Below are experts of layer 7 (counted from 0) of a mixture-of-experts language model. Rows are named router (the router's row for the expert), gate (a neuron's input weights, with its number), up (a neuron's input weights, with its number) and show model dimensions 128-255. Each number is 128 + 24 x the weight over its row's rms, rounded and kept within 0 to 255. Numbers have three digits each.
Before each expert's rows: a language model's description of what the expert responds to. This comes from a sample of Wikipedia text that the model never trained on.

# expert 14
Invisible marks after degree-minute-second coordinates before the slash, colons after Born, list dashes under Births, and opening parentheses after names.
router:103114161131153183121135122155101116099140136157122132126145126105158153134146136117107152124105129142147149089142077158125159097168136090139097125165130126141101150128142110119110170129155136104156141126136109120120079108145067146136162142140123155129151135120132138126092101161154068110102103120103108106093150106139135085152089101126133084112152157139131133130130121116111131115127
gate0:138151105139145170138128089136124098148047115143167121145080114082114120098129125104126110111111161116121132135108159146161112160130074142125155147165083170117138129129129151111154159168103148107111100125158114119153153126153153143156091109131112141145126138084135074122125173125108130125132161139136112081100127149145100107099136116154120147135136096109129121117151142114140117115084
up0:105135139116099129148123109126135162120166164126143145082123139138098148134125127135109124148115134139158087082125084145138092068084173113107155052175126168171154151150144111172114096145131141091145109109162121141126108169169119118118107085110111106116096159136143108140140120165084122153088142160127104163115140113125141112133165116156106125131120159125117136127154117130121111158140
gate1:100094118134149175125144169098102121166169104110150131100176126161095099164156141129190088187130121138100127144130099149129112126141147151110071129141140134163149147140102152108115156119101150142093168162132109101099077110167149182114099142085165126092137132137152126151101086124106097128166145111124126122112105143163131113094124113127134111089098152127162170122128140109145097142115
up1:063114124122155131132132161175084133169153192092130116114137101093122126118113150134113098136141140141127107074140122116106124144146115123105102139174133149118124133139143113162127098142149111091122134121156100118146116164144115145115148145099114119117175097163112129108134089158111096154148151107088137124087102143140135123148152112143120118118112107151160150150094145144207065149137
gate2:159139178109145099068119115130154088111136119138161106143121082162163098178128109155115150112112145128158144120135142114145133140076134144091149117108120172093144166186121114107111107120122145115124125068161155125155117112064159151111102140092180147117104148172133137147122099131143120099156080077170149103146157132146133127069167094139155155154110183157088116128090060150134136146135
up2:165096108129096162147134146132083113155092089115111115083112096087083144113131104127123152119136137136131180127118142104137145153137131098115111148118123121132118145118110131130111099156115119168100080114120123152144113149114083127159130113118133135125144149111127110154141151114126138078171113071148178122142101129116140112159082120150080148160136107146100069144110089128163159133106
gate3:124126128171171126141118097099147104134148122102128147111133137122140110117124139142122116126135119154112143135089132118092112119117151123130118114133153150077147145122138093127152111145173119139140152158140106114111153172119122167123137132124152165128119126129188096129131097149166120174144173112126099096088117149128130111108119097139155115120130106138178191116086113147100155107125
up3:098124146144134138124102114118161109117157105112095123117102116133134138168134104106132143148121139128121122126091105144141165170146091118147183191160109148137133109115122083142117129137164089108144106133159121111123193093081139117139146125158158097115120111128105120088129145095154136109088146121158143154100110119121106143145143083144129133133098139148141141106119114095111150168096
gate4:103102158137113115138121103107134129082141169139125099102117131162091092120090179138154124118128170135117127082189130137166118093127129107139143122072123134139100128164089166112102113129140108115132139097122109140104116115142125120100156127136127124096114123120125116159117113147072117109137151133133123092132126175159153143166110141141169151105165148162148126138145147130106175121143
up4:162109121118114112125082122134118077162149132102121150097141126089139154095084124149138144162127130148140087084135128155112155092139115121125120154100128085138132129146139116101136131133143175159113162144141147116131121102145163118098128114104096117124133153142139087153117118141145145098166153123160130154131114103134159157119126152087170124140112137151151143139117142132135130122142
gate5:092127159134099102132131167121098114098137139132116157120127065114133132109111107142090128103110142151139088121148133139167132158144166104111117079117148131156158134140174100166089129094150120133141149124172103131112124138134112131102138131109101077108084099141154138116168131118157090100104151154155119101154098137118112140130147151113115135154150131162158112128174146107144099144121
up5:127144137158137152111115162146099123146138120099086147126091153119140132110099109115137146145138138136102113136177132120155161131102105067106135134145109131130165102146130148111117101098089156114113105094131141167111120141124147146096140131119139126111110203128137112073143087121122108151148101120136099115114155169079166166128133116117097075154124189154151108168112106078115152081119
gate6:150099138082115124128143128105173079166163097118154151143128119141131114176127108106128106156173100080130116129123089103114165143148112128129130126130094151130115127145131099143148106158121116127110153152162085140144133065086171163098111158151124136130069143115125119128110200168106132180132159137153148111110141085127144124084200135124175079136168135125180135121098125123117103182164
up6:153135143131166123111135152129134125100154138105149119090120123106114118123118098134118091148114121148112100119113101124145119155119131049115067144133084092139132146129124117106153097073155140129146131180139140085072134146115177082092109109125113068147115091125127105125114132148160101192113135156126114126166101135132088146146114105139112113142130127157100120150105120135172134132172
gate7:099115103113149123106075127153155119152081104138137089113163094147115118144160144141144171177124134115145148139165123112133145132087107142145121082148155157153128151139133125158099127145104121154123166119126120131132093176108198167072145048137138142097135137148132117126149131148126112142120125120087146091127127138118165133151106135158152117130105102104144160111126101167107129103187
up7:176133080109112168124104141094133111102108116136156124142122109152116130145153112124148140167114142126152200162116113150116096132136135163081137150141181181139085142095103106136110140089146124118118163150118126159094122154139133089093104098138158118139127110103106099124145118071114147134115175138111114118069113149146112129165129138179136136123092111099146113097088126146111130122150
gate8:131137150169144117145105135110148119124172118125150142138125132110114126098142141116142117145132155134132147124132106171159155111121105148088115116121125118121134097130126105139179159097172141145120110092161134141142109147125129188109157123108138109126134129137100129113143111163111096094165147102116160123104119152133168125158125145131131157097093153123158113130114117157115147121179
up8:157098174073114158108162153137115132077169126111148157137159099122150129119154123100148101117125127138130169120101114119153126091118102074079118101098123119127142157132114124116106155135159098141134120144130150074062094186126111142110111143099095111151147130123147118109137138133092139153150111181135162128140156090144155130093170116135117187121156169138136116155078134134132117103158
gate9:164150100100156111154104132130142137127076153141135108132110120095111146132148132102130114130117116134122134125149137117127147150165131125076102094124160133103117090149152131134082161118149100148122094165129162094131130115134114135133144135141129131132137111147142157121103102130122147099142101082115131139110111161135121120098108107097116125124150176160098084159130128119090126171152
up9:126146122142066135089108105104145114117153134141146083193121125113112128108107143103112100150154135096126154096121157157115127127115140160104152111120131134120115113116110138073110158140142155178116129121118130168143179139151114154121130105087144140101165134113157124129072151127127157120113127108107146103140121110121138133103115084147158105137098149120158159098170142157133119133109
gate10:131139098135120139136186132149065148132179118115176126132154166106113117134144118093108144138111156135107134105169119148124139179143159128133133105077139123106187104145124089101129083089148102122130108126154123097137107131120133140134113112132114131132138113163142133125124162143138101141117139102124086102107104141118102136129133137135147114094104142150143153144137090088086121146156
up10:128104127104085142164134124148117124135121167146126155128087146135154153113119128126142089161121125113140108075126066125135108105147124139113147108154148158122145145128120117170169117131133157146124090138093097104157047141096123136137119089123161114110081097150134101115146140111068120202116109133125127163134151160126179172103122176175122118151167136131120128144140135160149138169100
gate11:123116150156140188153139132102131139156163180135112136149145144112133173183087121127144145160117097116170137189157136119150114138139135119161123110152143136121121163139109117139154129105096122142130051119131105139126107167093159165104096166128176108134122118085112070130137109164095122118127142132182144097114123150124113122136092096150138117129094162122133121129122115129118119139196
up11:151119138129133099118152130140163128153142132109145143111155146135121117123129139137159154154081107122091056147125103118131167117135113130162133109151075143087150107140148116112094076148108123099158094091160079139176125110121148118147117127130148137148095164152164097126116132170109122107078121116156094139115087137200129149172071168142126115153158120133109152121129108102073139103120
gate12:144131104158131130140129132172131092060199105141126111102121124113161145163099145154119132115123196129134101120137106129143131112172096084143152098138125174104159141154119108111102138125149134152115126082113136155148161118129173134079101141153113121114106188097112106105154129139114152123153137175146136103132120188175090125155143156149128103129130133129138129106147117127123156106167
up12:137157080123133089137122141137105112131139100127106133119161117150141112174152144147137139124126103132122159123177144128101123136155090132123124157196128157118149100111097152083111127142115141152071123113143128138125082146122187147122142118136159099139116122143135133136137125119140132126136134086162134077076144104141153136143135141121147132126150103150128109141167106093145141148145
gate13:124108149130110135122161108121108106063161125149150111135174127081148125096119136155131161126083103130168154155122147104159117099147129125146105101105152127163138112113130114130115114123160169135098114132137091150110105189170156149092115139090126126099095114157132130086138094109081106137126123038141143123089105146133182127085085126131146117088116169108142098112112131140102129159114
up13:116136151123110126141140116109122120138098125149166146151137104170105123164163148148118119115147123163126074152129124125120162108112126153119124129112143122113128147119149093132112102130111073120141142117143073128188142113133169165134131136174098192113150101139149151138092163132138189114099102159145108112159112139131109123151160163115129122143116113148153146146097102126156116157164
gate14:122081106115138118120117170088145112131146120163162099167150115125139154110089121123157104116143163177149124113080109130131149119164118105121123117142137154153123112095127103071149095160154110127129127156118087108103122112090144141130133146143097109155127093100159131124122079146102117146136112119149089167101102147137124106139115120113144155109144124147124129100101104096168135154181
up14:150114143122139148091097118094143158110142105150158119125124143086138128130143124123127166158155122108144101134126123142133120136130106155109147099101127125144155096120170098113142156138169155129126159088126133109119130093093126068120112150160111132135157147140132144170150115146094198098123086169167109146094098106100159078117119123161145160145124162151141134141124100120119150143140
gate15:114104166169120152150099144146128108151161175115152082076157158114130106174137116163150094146123121113127095129082114093144125164141108081097166122133133089139139139122161071114135106125104121114156101109134121128095117144130144178087091085099163105124120130112122148149127123127112152132124115105100133109132126156110083146144138138157144091146132101138196137134119138124138090182162
up15:154114136075140134119133088161109109118129144119128169159119122158101149145126140105139125118139134119142129149167098174163138116108107119098123102103127142127166101127135114167118151141121130092124110153136122133133138137095104118117120121151125097176090124137146161136166145150130086085112131123139156144108140144135069117163138158116119139122122143145124127141115154114135153133097
gate16:194121177172132117090099142134138133148175124178152118097132149098124140157115147126142113113131092121106150131154126141156118145085154129123143126123087140112121104176114118108133136130157107152166148161130144134138148185144131127089184115092126119110095148067146089142184116149116147149126113140111149121141154077135136132119163160127136116134123177119163159161113167134145147136141
up16:143127113113098139061139118157101099102143147124119127116083176076147102123123133134120108120128123107112162106077181143156121176114109112136096140120141141156069167135143111138110147103124109133144123154119127132132148117152106107123079086133156160090104117127105110065108153132150118123096126131144059091150061109091089089127109126109123134146075173172140116107108101150108161125106
gate17:129081161149106117117105128149128132121112129137116136139101114133121149140115119160180153181116173160188127159115130119170142125128194115152114099090125150139152122139103113123105109109139143115098108147137098179118117143152115157160118126093159102106151161141142139144122125137089142116086118143115151140107139193118125117157100131135140145107109125126161099092162053120126166128168
up17:097096091110126107053126121138114132098101207135153105086143148123151131126176154117112143135135127095132107111111123141174143108128106122147096146145161110146103142156108135090145144106091186099128120142142123083101102140125100119107133111125062137119148099119099119134138113089118113137131089153096125136125150112134132121112114094092127156097147113097148120125082153133129146109202
gate18:167144097161143137150125138079169148128120140162145112146132109129180113158118108070126140193144146089114130104105146169110123078075129086157128135123134108141141111143144072127105114115162095144130109131130141108143130112065122132094105100128181146104156128115146171139112105130136109122130166156143132177101097093152104135130115129100109093124151151112142133143119127127086121146118
up18:175106155155093143107095111120169099115100177136078097130101057133175145124107181116149113086074135134156111127135122174115098132132144092109160132139103123121142182128143133103111142175139106125145120105118131176142111147174103114133151134143126127138119160173099127108196108159147137124118109100088143062169114121116131119150102158120097122124097149127119129129132103129114135127113
gate19:149117140102134106116149145126118142182140131110075119122137144148077154124115091104173129154158090137106138135127134135118146141158123150153137152114167145144126161134101143182121104124165142136106172077126092114105130106130162128139107114126154128110150117099122051134119121132117119127171160184167129107150126173109169117139125141154145112116110138148138144091143105146125145076141
up19:096132141137128112140119088148116111113124165104162146116147127137116132171104152140130123114154154191156172134132146069131113141121128142122152139071136145144122092130170140149097126162156109077172109106125146116101126180150162086165111167106159140155089138133105138122114166109134107138152148126128162106123113085122147134120138148115127110155107169141129121120061126114131132086150
gate20:132101155086109209109151155083128110115167146079141133107090103167142125128143097154143128150117158145140140123145163122132171116132139169170123121148127150135149142117106123147164134118150120134156110126125128117116121137104140151110126119099139135132123126160143078132092115181092097137144121108107144121131141144145060121202125183124129120141133094123124183107157112130163106167159
up20:137151164109102151090152086099122087132147111170152137102087083103166114113100127126144116161157134098114114100123117104114143095147126084148126116124139123165115073117122140143064144147156118125136151149096105129126116103165098125153147123077166164147119147138133138130086125142109123108146125126140132111112057144124147148164097167123124089136147111146114088134136121128126103123163
gate21:091122151132127123119117111106183136163165129162140115117147144128103155081094141137179117115106085140113160129135115128142123130055153089149118108103112114108116155103129087129114123128087120138163114116131124148092124164144107131120100187120118126139145134128104149133136111153145129145141115146171137111095126123151098119119107139202101100116139111148152174112135161121091140132158
up21:089134150065124149097116120148127122117161187090104120091182072135117152130124142125138130130124108152096112115139139131111101193081113089082162157137139099119122120106101088168163123174163132116092078119146133174150114101162154143129145146122135150121112063165084121144108079097122164139094120095131089068099129112138119141189098172084134086115135137107125104146080110152131134151176
gate22:142093131126107089136139092116133099157144085150146122116126150104160141142130164124093130108161147129118158133168147126115107127124120119154125091142106140117139160139080177161093117107126149157140111065158175179132149095133115150121085156138124139122100138145156130121152153119156139106130121124148104145073098170127113140117156139138147147105088148118100138142164130090152134100121
up22:139127119149125103117148116129111094172104084121119151116133119142154132153136112129111107060081151119092187140148150203081126152174101147108127111105109130140086121091117150135126185130084109154119110105135147098140165151075166153123086098112171150154128119117104123131148131185142149088135092127172131086097149116140109147119129167155104140071136105129113168155147104090079161117082
gate23:127120140135077117147121157119139140175152154145150116089163096105099139144136101148167153118113162132114114129119148121140150159107165102145105154107117150144126122094098110097153139147124094097125109163132079107123128166125112165092144100121136143118120108117117119136131099126116147115101120141119136129107150144106075122109118143128134145146140119109146123148153138193131125187132
up23:102140117106124140132110144093114168121105122137175148138140125071135163152138149181170116138175162173105106160088077147139101146172145152106159124123143169150115117139115133127098116106152149143104125142163120128133146085115161078143127125069113159110089143123153087147117125204155120104103159153090184123114131129088147136145129121107145145107108109102050115194107119100164096152098
gate24:135122133123146121110144140141143155086122167154134056099173138114141114102130093128107152135142126101161117112138137126139126105202083146106173127110144140096134132102114125149074118125119134128160096141121127133134125155155128151141100125114132137134154119121150146140128090149123100137169150113160152128114136165088180077096154119112141079160152129117113093119126153166125159147149
up24:120149126101099158161129090116120142145106137139174125119134115161142136125142110071082123137097147116092113121141114155129139141126100119140149102170134119154165141125163114106125164140161130122109119097092132144078104077087095106100155150128128122077119136181095141184130157132082115137096125161140128097114138111165153115147144123098148112091119122111138150142134096150092079105120
gate25:165129130132085141113125118134142113138142103116134099129124172161138130116155121078110121138142118123142103103147167149153153105126130125110201125132119165092165160188127114133102118155153142165192100160111162137134119153095149137137106121125130110124114130119112121158125103075139122141135145143159145134072174112145108140093157109125156120106131165102130115038113121142126094104149
up25:155120124101154117104154165124124094135129100143157139109130116113111099138097132137127113132126105144122139156101124129071175136157175156094086154135111092174137153120143147097134134127100192113148131129163170123139136089161114124104113104140059124138141133114153126109133147127131156131122128132124166084131103112126124115156128174071124096112076119134151131098139141147117126110085
gate26:141135151181164160157112141112135132112123151158120124122144107154153130118156153143119151153135129164173106136061164160161159118110153127162102155102120122081145116155152138100164139089093116148157132135101137113158120166097136110143156122146119136127177156115182118102118119083111154133168109106156120111099159160082136146144113156161156099160128139102101130094137107131118123170159
up26:127146101141140152118122126072149134125138120095130143143083127135129118148127091155130089128112114127107163121142137116115113121147106095107134131172117143140102082110128097112129136064140099143096104150131174116137129097136134114064090111082112107173105137145057143153126117127154124119141139117108145112126185150091107101126103121121113094105124096089145103204127129107126105114070
gate27:092113165111091152148145140127163093090160086154132138129101117145152171158111147134113093135154146107171139108127090103118071084081101136145136100144125111164160119156120107138125157110126149115114084131116133147145125141108155125126115140137125075135124101148103100132174091145132111091125128097112146178080187146123158140082101115121139137137122160147125131120141109117142125170112
up27:139120125145130134151103140079133126164114137098170145127134166097148145169110120110156168139118096143116125154146125131124133154044137141107127129145110116109118165153104123152135138150121152132110140172132149162110128111128105124131120146088142116183107151069127109121116166118116152133132165119115092117111113120125131167132155132156120150112091119158135095138163134147113123130188
gate28:141180174142132179117157136111161145093144155124083138122110166123110169132170102136143117151145136113123054153098156125147134090133140122094106095123121128112113109167131109129127109121158111137100131153142118147121144124104128100130084111129178159110131144145126102109151159112146125122113144125139131113118116120130132104108103147142088110141104173138162122097100101148102151120187
up28:162148150160105073101142119114114165124100107127100106143126126155117093106113183131123151126140130142123138126168117113152103186071152177105115140162113098195122099114085129105109095083161108145128197121132091132093127124141128095164142116182139097094133157113134107129148101134144135129137140158140144134116146125120135160166134124153105102114165114145144170105122114124111083098140
gate29:105128111129128120156129108155137115069168173118148126151136142099107122112143102119160141180156147118152168141128119105165118111140173147138122074101161113102109098104160117157131122099149107134129106100163120151095088137137153163095087154139136089100062122154132139091136101107098139102136106095155140142102121158118161128137122145133149141120120127131137158129108133128127125166129
up29:115124094148077100149138080108087114142114135115124156125129153122125152153119132104135117117154113156145152124162148128142164122124118109158153090136136123102117148146137102149132137122106117125132159123111114116138124147191133123135154116184134112113113159144153172077126114197109150088078111102121112134127126110088128141131131134097121141119124115144138123205153100129107135088092
gate30:150127086143113145140120145091087148143135134129090092110146128062136109155124141156171109134137140147173121139150132113153138096126172110132141148142147114152123100150125113103161133132129140133128110141131105127069147127105123162126134110106119101113148120166132170158152128161123137128162115088103145142156121137139128100105134089142121082149135143126155095123149109136094109116143
up30:132118139171136076064180110144093133109188118110109139145102112146109077106125121150098105128060114151162114119152118157129144154169106128169115171133119095097146054122172110091090160098139148128129083116149129068148099140156125161113141137143162136133107114146084199135124132133095159145129111146099150108149141117158107114077128135134138110120077127070140104111131137123136083109107
gate31:156155114165175155111130142124154074118159098171138097113171115098123143157135109128132135122114124119129114146142117087108098135119127092136159118148117147085141125130152133139136156126130151161107108146131093137158152131136148134122104083122113125126116144152100137145094143144132135100160141126130121128135171097139162089134126165133167139152167137114138169143141086082176152157161
up31:159117139128132126135075159134127158133187105131136106127117158102155138103118143096134136093104139130099129118172111107133113095097088108133108120115124127095153118159099092080130115121162181148149122131130124111151144151155141154084119122124147126155191124131149134130149159136097185124158129134163150139144089108162155154142109098162101099151140110136123150108140148136156114180162
gate32:128119174148104099100169110095062108109168144107143151109135118080086145134121095128158158168110173144117183147174134110141136175101101121118145084133159119115148119140151103127137132136157109119139146134139151140112105147143126158128137102122193108143084135144110123089166101147115150103169110137144117112132135121094106123180125172156157113111119145157126114109087120107115137176176
up32:161173093147157133135157106127172159190149108120153141109099106122146147153126126100131131127170152184107105138122131106115130111123102160174140139119109155126127173161142153153124094127143105116097121140127162176164135111100117137146078120174167139130101132100130086143114121116102150119141164129105084132183104149155111142112157115126138138108150131102144138129084086182139121098142
gate33:183135152141118147089128089128125110117137132143126146102148110121157115139160110134140124198126127097121124135138100117101127127120121103132114121118112211118151160154166087076130119129103119133127127142153109133131130144176107158131136135128152145153125114136127105128128130071144158137181083098162117136175143140113104153110094149134132101149135131118114136146140147099116097108117
up33:098108163100137117121147130117088129198170108132155116114124141154160088122134125134131113108151126143127110137131131142147131105135106143155123180114161140109126095167122102105153137093153159167143126096065124110145127144111144137111172175100116132151158120123145116110104105105143159111131160069096141138133153148147156084104106145079129134181106113148113149113146087162154155110142
gate34:106131125150080135115118104153125125119147087121151125123116138095126160139116114138108160134103143154089116118124103128116141156146193076118136118096125145097165140147141081095177133143142166117104060116124168161126107146079090159139121139147104069108138141107124122091138099137097103110136078160156163109119110186130092119068149136147143109142148111155149134066134146133088121104090
up34:123130167116134110130081086143160124144171102128127106120154152098098136122135154129122120131117143140141122150123128157090136123109170148127115145090098110132135105143129093087109117126154141105118155118149113160121106116115121138120144099115169164129135128145153088135133124149117137156131132164159166170112136087158133089140116143172152096137130133152116142146124149177090147175133
gate35:127098141165160176088131154115118115105106168149149180131122113130082114154132144113119111145180058135128115167135109135105144147152138116176117125135111154139148152175160124095142115131155134133135109148141125121124106136104140182128125134136145132130135146130128170125143115119091102124117141120153134125152144122150193161159124176148172103092110135115111096147111118138136129120109
up35:109155124111091120148127150119175136130095139147089128079134139130164117125170115121114106118075139135103102116166144118098120112094132147115094148151123109115149130117166116175120143088136091119153131152138092145101200100179160135133142135115129097149116113118122108101121149126154145072157142125133134122139166094135183170078118163141151119093158124145164154147113101136139124072122
gate36:113124148130117155144122098066128123149156104110123108130095109106123134097117140139177114156114166121113143124101133151162169083141129128089111099129155131142146143131120109136110138158126177118118084145124109140108124172107143146114151115127125150134128103140127152089133117092151064158136131159099142104075158120118141133126123110131119139141110111118119088123129137120076182169173
up36:136140125105145128153116138132163131124112146159138133098119130122181117124136124119100113137122103141119139080148134144130101142149109128147134145108111148118148122138142132154133123102117140118164129108170158116157112133154136097143159136097162134149131126093119164124141153149151168150134115128109116112121192117121113141100132100120162141150121144126147110131141139095161099103089
gate37:148129134120099154151099116094149098116127124174150118123086125095089094118104112120187132092147123088161124087149138129162125124107123108170158136135135109145138110135139143149162125125155120119160128177142115092088110142108171155116133110123150135143086154114137108154144145137169124103112126113152103148150098145148154161084098099192163120095123116105126158131084117118147123115129
up37:146080080107101077096106134122135105142098123153122134113119109096093130156134178146103137115118166159109130095113114133175141099119127124112150144117108149087176141128099129151144048116151142102145143151135147122091087110154108143142080172121152126130142140114116088154113162138082142128160126127119112146099161092173168125107109126089126095136105109151136113088181128121134108126121
gate38:154130099149101137075120177133150146170156137153104101112125155112113173138152097142106167117136095102113092099114123141144134113122094121146119123108163121129086113149156141130125090134157098168092077120152167089124142156126135129073110123064113162107118134117126132103138154116101132132123159125129155185147156121144152142147141148148075090134095109113134132096124137148114100124157
up38:100106125151142098136125130138139120074131142127129111126150106141137112135141128093076128138134107113108096177153115122128127111115124173093164109128141121166148142095121137106137160124132130129135162122152128113150169136141142115168120120114105095103104102092141124112172104085118129152097142154115091125120096145126116142125116083166125136093171100141112098147101122136117165131144
gate39:141153143145130110127091126144103116123194181119112187113137134158118107174099089162102115106149122140155117118167142156133139180122128168143097118158152129141160142117136082114110119156083115103080116141146113111140152129132122177104147101155103099152107131103123180171129143154123166124132125101135153116119127130145121146113090140140158150086125138197090161113132135146089118171097
up39:157179143125133095170136127089107118095122117091095164090133132090089139168106135134132160114137112162145147121143133122128148160123148118124168174090136102170163136132171136100131105169067152144144101155123100145175179099172112104105131090152163102129123121129133118115129150154139084093162165209113151121152108081097107129128138132173129108145101143101147130120099148154134130115117
gate40:149089129141135105124112127115158120171097162143111117150103077092126155136133137063112098141155133158143150140142139109124119110163120111133091141111128119113130129111084150089119134139138117146143114141122093154115094115152127153120170159125118119120108109134135142112116094148137161135096147121170157107069096140142134097111135151104086126118089111099175137156158107163101133130174
up40:101138144102072139100143121120106131137119066091124163141093123119119169130130140121088142127085179131095119102114137110104152130153161107127145132189098135148115125158108133142111157124148095155155153130121170160152148136158105115147124148138101117129150073150127129128154107104143169124125115144106111142153088109160110127148152101149124129078148102144139130141119106121126106136079
gate41:129128126153128125113146163133131132146122140123174134147118152122113115112129081170096072116153129094095125094110149146126122141099115105115110135130146110139090085085107112105139143067130090105109096156110146119143156158127119122120134151086097125108129118104161112129147132154136175134138095140119108134142138127167127105121149127154119089137101162143163094073134153128143138171149
up41:070149151158100163153089147084135117145141141151124166150134165140154171126136139154144108186120143108153129102109124160126129147109125146147166144124119144110122109109064141175124151174154149154129101132149130107150148132154137128122138114090131136139100127112146097132151163122103130122120167177170123099118167134110141132103173125159109112104147099114171162116143189128135117141109
gate42:153076149109134149145160139136067125144137136128112128090140129133122124106150155135129139156124119105157142106150178140131121147144177113140152144146148147115125093126127114147119116167157130118097120090166139131125103157121165107139102097070116129111121118110189117099167094174149136111132126130155146130081157139116118175137141157132131137115145137160096139089140122113109124167203
up42:125128122126123144140089100135118108130102096114108092086111167110121138115138131101132110113098138089114152114137143111119115117094126117147156154109114168136172162168149144149081164145108131094134164156131100106083152094142152135138127123121130161139107153142171143118129135153141108111085156133165140142144132136112153109131138168167080128138166146141136119139148115122138104157149
gate43:136139107158085124146144144136163136124145099137136112087124106125127137125141133144138125151098131121111164130147164107106163127082150102157094106109131149114123116118105122134114119090130102113136123122126110117151146121099124144116075149094131128093135141131121139113113148149131095116134131140149134120128114166126123133114128121118111153136121164143142128153110106137108149130150
up43:102121118155154113150169140125130107116103137108118143122082117127089096139110109128129121139136125094145141102124137109113156143166129151190164135125127102101110133148132130130125192138160156098131154114121141130132139142152078142111131082130125130107096141142148180111123129132120122139099136119111151130134124121139159130105120140157087126130152097157129120141162118166173114131138
gate44:143128075111094146113108139114121139119156114150141157126122131115130175162141140104138144114133111141151144094133115141101124150080115144126161137111111163068146114110133100125109124145133161098096141143127133137123114181117189144137097089121134182158125125103155114092088132125124105109103123066122129118119128105124085120131115142137161117133136176145158133109133134143165107112164
up44:106146172130103100125164106130107130147070133143131102127111148101146103151118109137112117108125094146149144178122100116118130127197154121140133139165128154099166116147122107170151091164156153115128150091161106109126094142120115104167098155112135131114101131161102097106133098106092137145139159139115119137131082091133129095097142146134149143134128172128127075177115094136120163127140
gate45:149125109118120122149134120141118109157132123096109087145135112162115126130151127104114140133133128114087165145150120122162148125123087139119139137152151118107123143174087135111097121076147134141138117098126118137095132126108110122104171120110119126139160092134104130111200144102136103168135108154169131090088112141163069116070103122159140130124129165142113084046141088147104126137093
up45:128121206149111129103115145110144097139115110145143152104131114130114133145152146140136107182123182124134112116180119135158125125167133134168120125129126104133108143109102136132169121144101119098101135127140111123140142113120094174119142101115139129081110139126153132180114114147123149092139144124123159121154111095111152120072113151120118114140165132068154134155131119131145117103101
gate46:147163163159111134119101148100193115164109155105150078083092161126171127133133152149133127137152138154161136143084160139126125095110117088126122153111092138100187154142121071045097115124128118143117115091133124086126146129091136105159128171123115136129113118121153137172148107177134081134134145123150143106124127126118139147114127112116133133149126156101148139106110124097152139132124
up46:132146139129126149081132144118103127122098115130134119094135095126144104105106133065149120103118154156137099095142109112115143109129153128067134101126114121126119132131102132159106113144127122129128127102106133132132115148147139086101145083137129128143087132121142156126131125119140134113126158148101167140112133116196163104164157139100122120163176152130091140124128111097116160107111
gate47:165094153127153136123162097108140122161096126156150080125078147124133120124104111127098135139153100122133107141091173130132125142145122138106115145166140137107120144124201106091139164099138143126105141127131133120116123123099109146119096123124162102138122121134128131176111180149152116124152118105087128155129130110133168127079071140163138096127131153086123146138142061140153095134101
up47:121122096148126084145149131115160126117102136117133149108112095127156142114129144130129120091100137146108135129106144172127140109168138097142131160143157127120138125073145137069131126149102162093119143130153065151125142126153102126091119119113140111099138129141106142133144136149141168126151142143130145152155101123095144139112121113140097130104128126115169127146182153152155116125142
gate48:119068162152085178117137167144138122136135158125155140117129115129111133168136113113142151142157145125123136130140159137107125099090137121110102131142159142130122131139126108162114135135157104104098124118161122099109167085139137140125100112127103142100128188130111137155130114102104097120108161149138127105102105142164159115086178143114132142132097148098081141144106163140135175104171
up48:095131195131110165130123073175155158066103093144098154148138129147135141146159110184153098157136118108094116161113136151136113090141129162163120126161129121099110136098158103128052121116171127134156142141093155124148168134124115111102100119145114137123116152149126136123088166172133110127135057147125137131104109117169107125101122136099133152141122113123142152131124131080145136126120
gate49:140115163147165161156180134139147096191153165163161086140119132096142140141149096106174118146114170122101154115127129084111096154158154147104116112127121122143127147141142137130119166129205141121131101111105125114048079095135156132132131106150162125114106128124156114137107089165124123139146124134159123063118136169131155118137112139122148133105138116137110129105132083147165103179132
up49:119175153157152158112130149158111119134144123132061160114077155095159158131147099090171131105098158187123150132106135145142156137198146099142108105118083145123114166147130102120097119140096131110153125152081112090159138105143105120126135143112108114080113104122130127098113131166110152150145160134106140078163090144114113142107142097136102135114102144143155121093100161112118118138135
gate50:124099124126113146127120133125110141132145148108096111104146138189144118126149130123126125169155139080142140158111095083165138073160134139108120096108149105123151135141094130139157131124193132112153069079100097147141121093091122130145111138084170123139108101148126135161141114086136076139137170133161148121143120133078157130089108136168156116150101125090155120128137106140134133128141
up50:133115172125147127123114158131147075142146109147115141106127149115093140145136146156145120127151121155064115102121139125079132135117111121129132097144145170167123169108110139139093164129118097147127155144148152129121144111155152106121107163149109121131116129142133146135113104058074108136104138131121101086159143188062137137135155133124128115146138131104144161158124163127116149117148
gate51:123105152138148135103117137149137117123180112107129136111132157086140130092092111149128120138078103169118109136156138152145165142103110130144113105053139123139168122095138141116090168143158126156106100155132180130114097122162131123123098146132133084098137156135095138124137151130160147115127107133099137100087177163149135133132152125099182150147148140150134133144139108132116124141117
up51:128150111149067174162137164147164092131144152164122113124123086135171146149134154100146104126115114143125108149129107151105100134116086111123143160103132141109150159147109094134133167124100135116132134126146137101128112145117165180120117106105092122127163115144137098119171126120148119124117169126159112119125137133134161083169106147093149147108120122125140072120116163151108125089156
gate52:142094139155083112150166144117107088121109121142138139075111114056137119165156113127148128162133106105074174125141104089138062142155162148126093123121130145115138101135114097080142130113136140129141079179089107145165090132141112165136148156125122106145094129143105141146128095171131156133160147139150077143088116133145155130147112153145134156137165149142151106117124098090110124091131
up52:162174119111157117098116151121122134103138098147136147168116106142144143086120164140130083131131134167135118127150149192132125145169164134134119126144129162153151100155119147115123083155129100136144151139115126127119152114140138079103114087113104116154127185155090195107085124121203171107144142136143150140089123112134121144111134115150064139141147114124114113160147177114137158136149
gate53:127154127107136109118135139139120096095147140138123094130069139135149103105144129159151067132150156167122121114132135138108105096126135091105125106101127099116134144125132122078141104114148153074102106141150122165115116157076152151121100099122150134114144131096103163150131150092113089125135153122135120148128128132133139099121155107163155087125143140156118112104099128164115108105099
up53:119162151124129116123140137111129147069123132131157125085109116180108155136144142121144116096130132132174138122139129122100127157125144139122112132144145123088112139127118118102134106107102100115137161171070164107053124159170164099125144113140123144150086083128101095142120119151138145148130166117124126104123079148112153147151163138133117080134155134156124115138132118142077133084136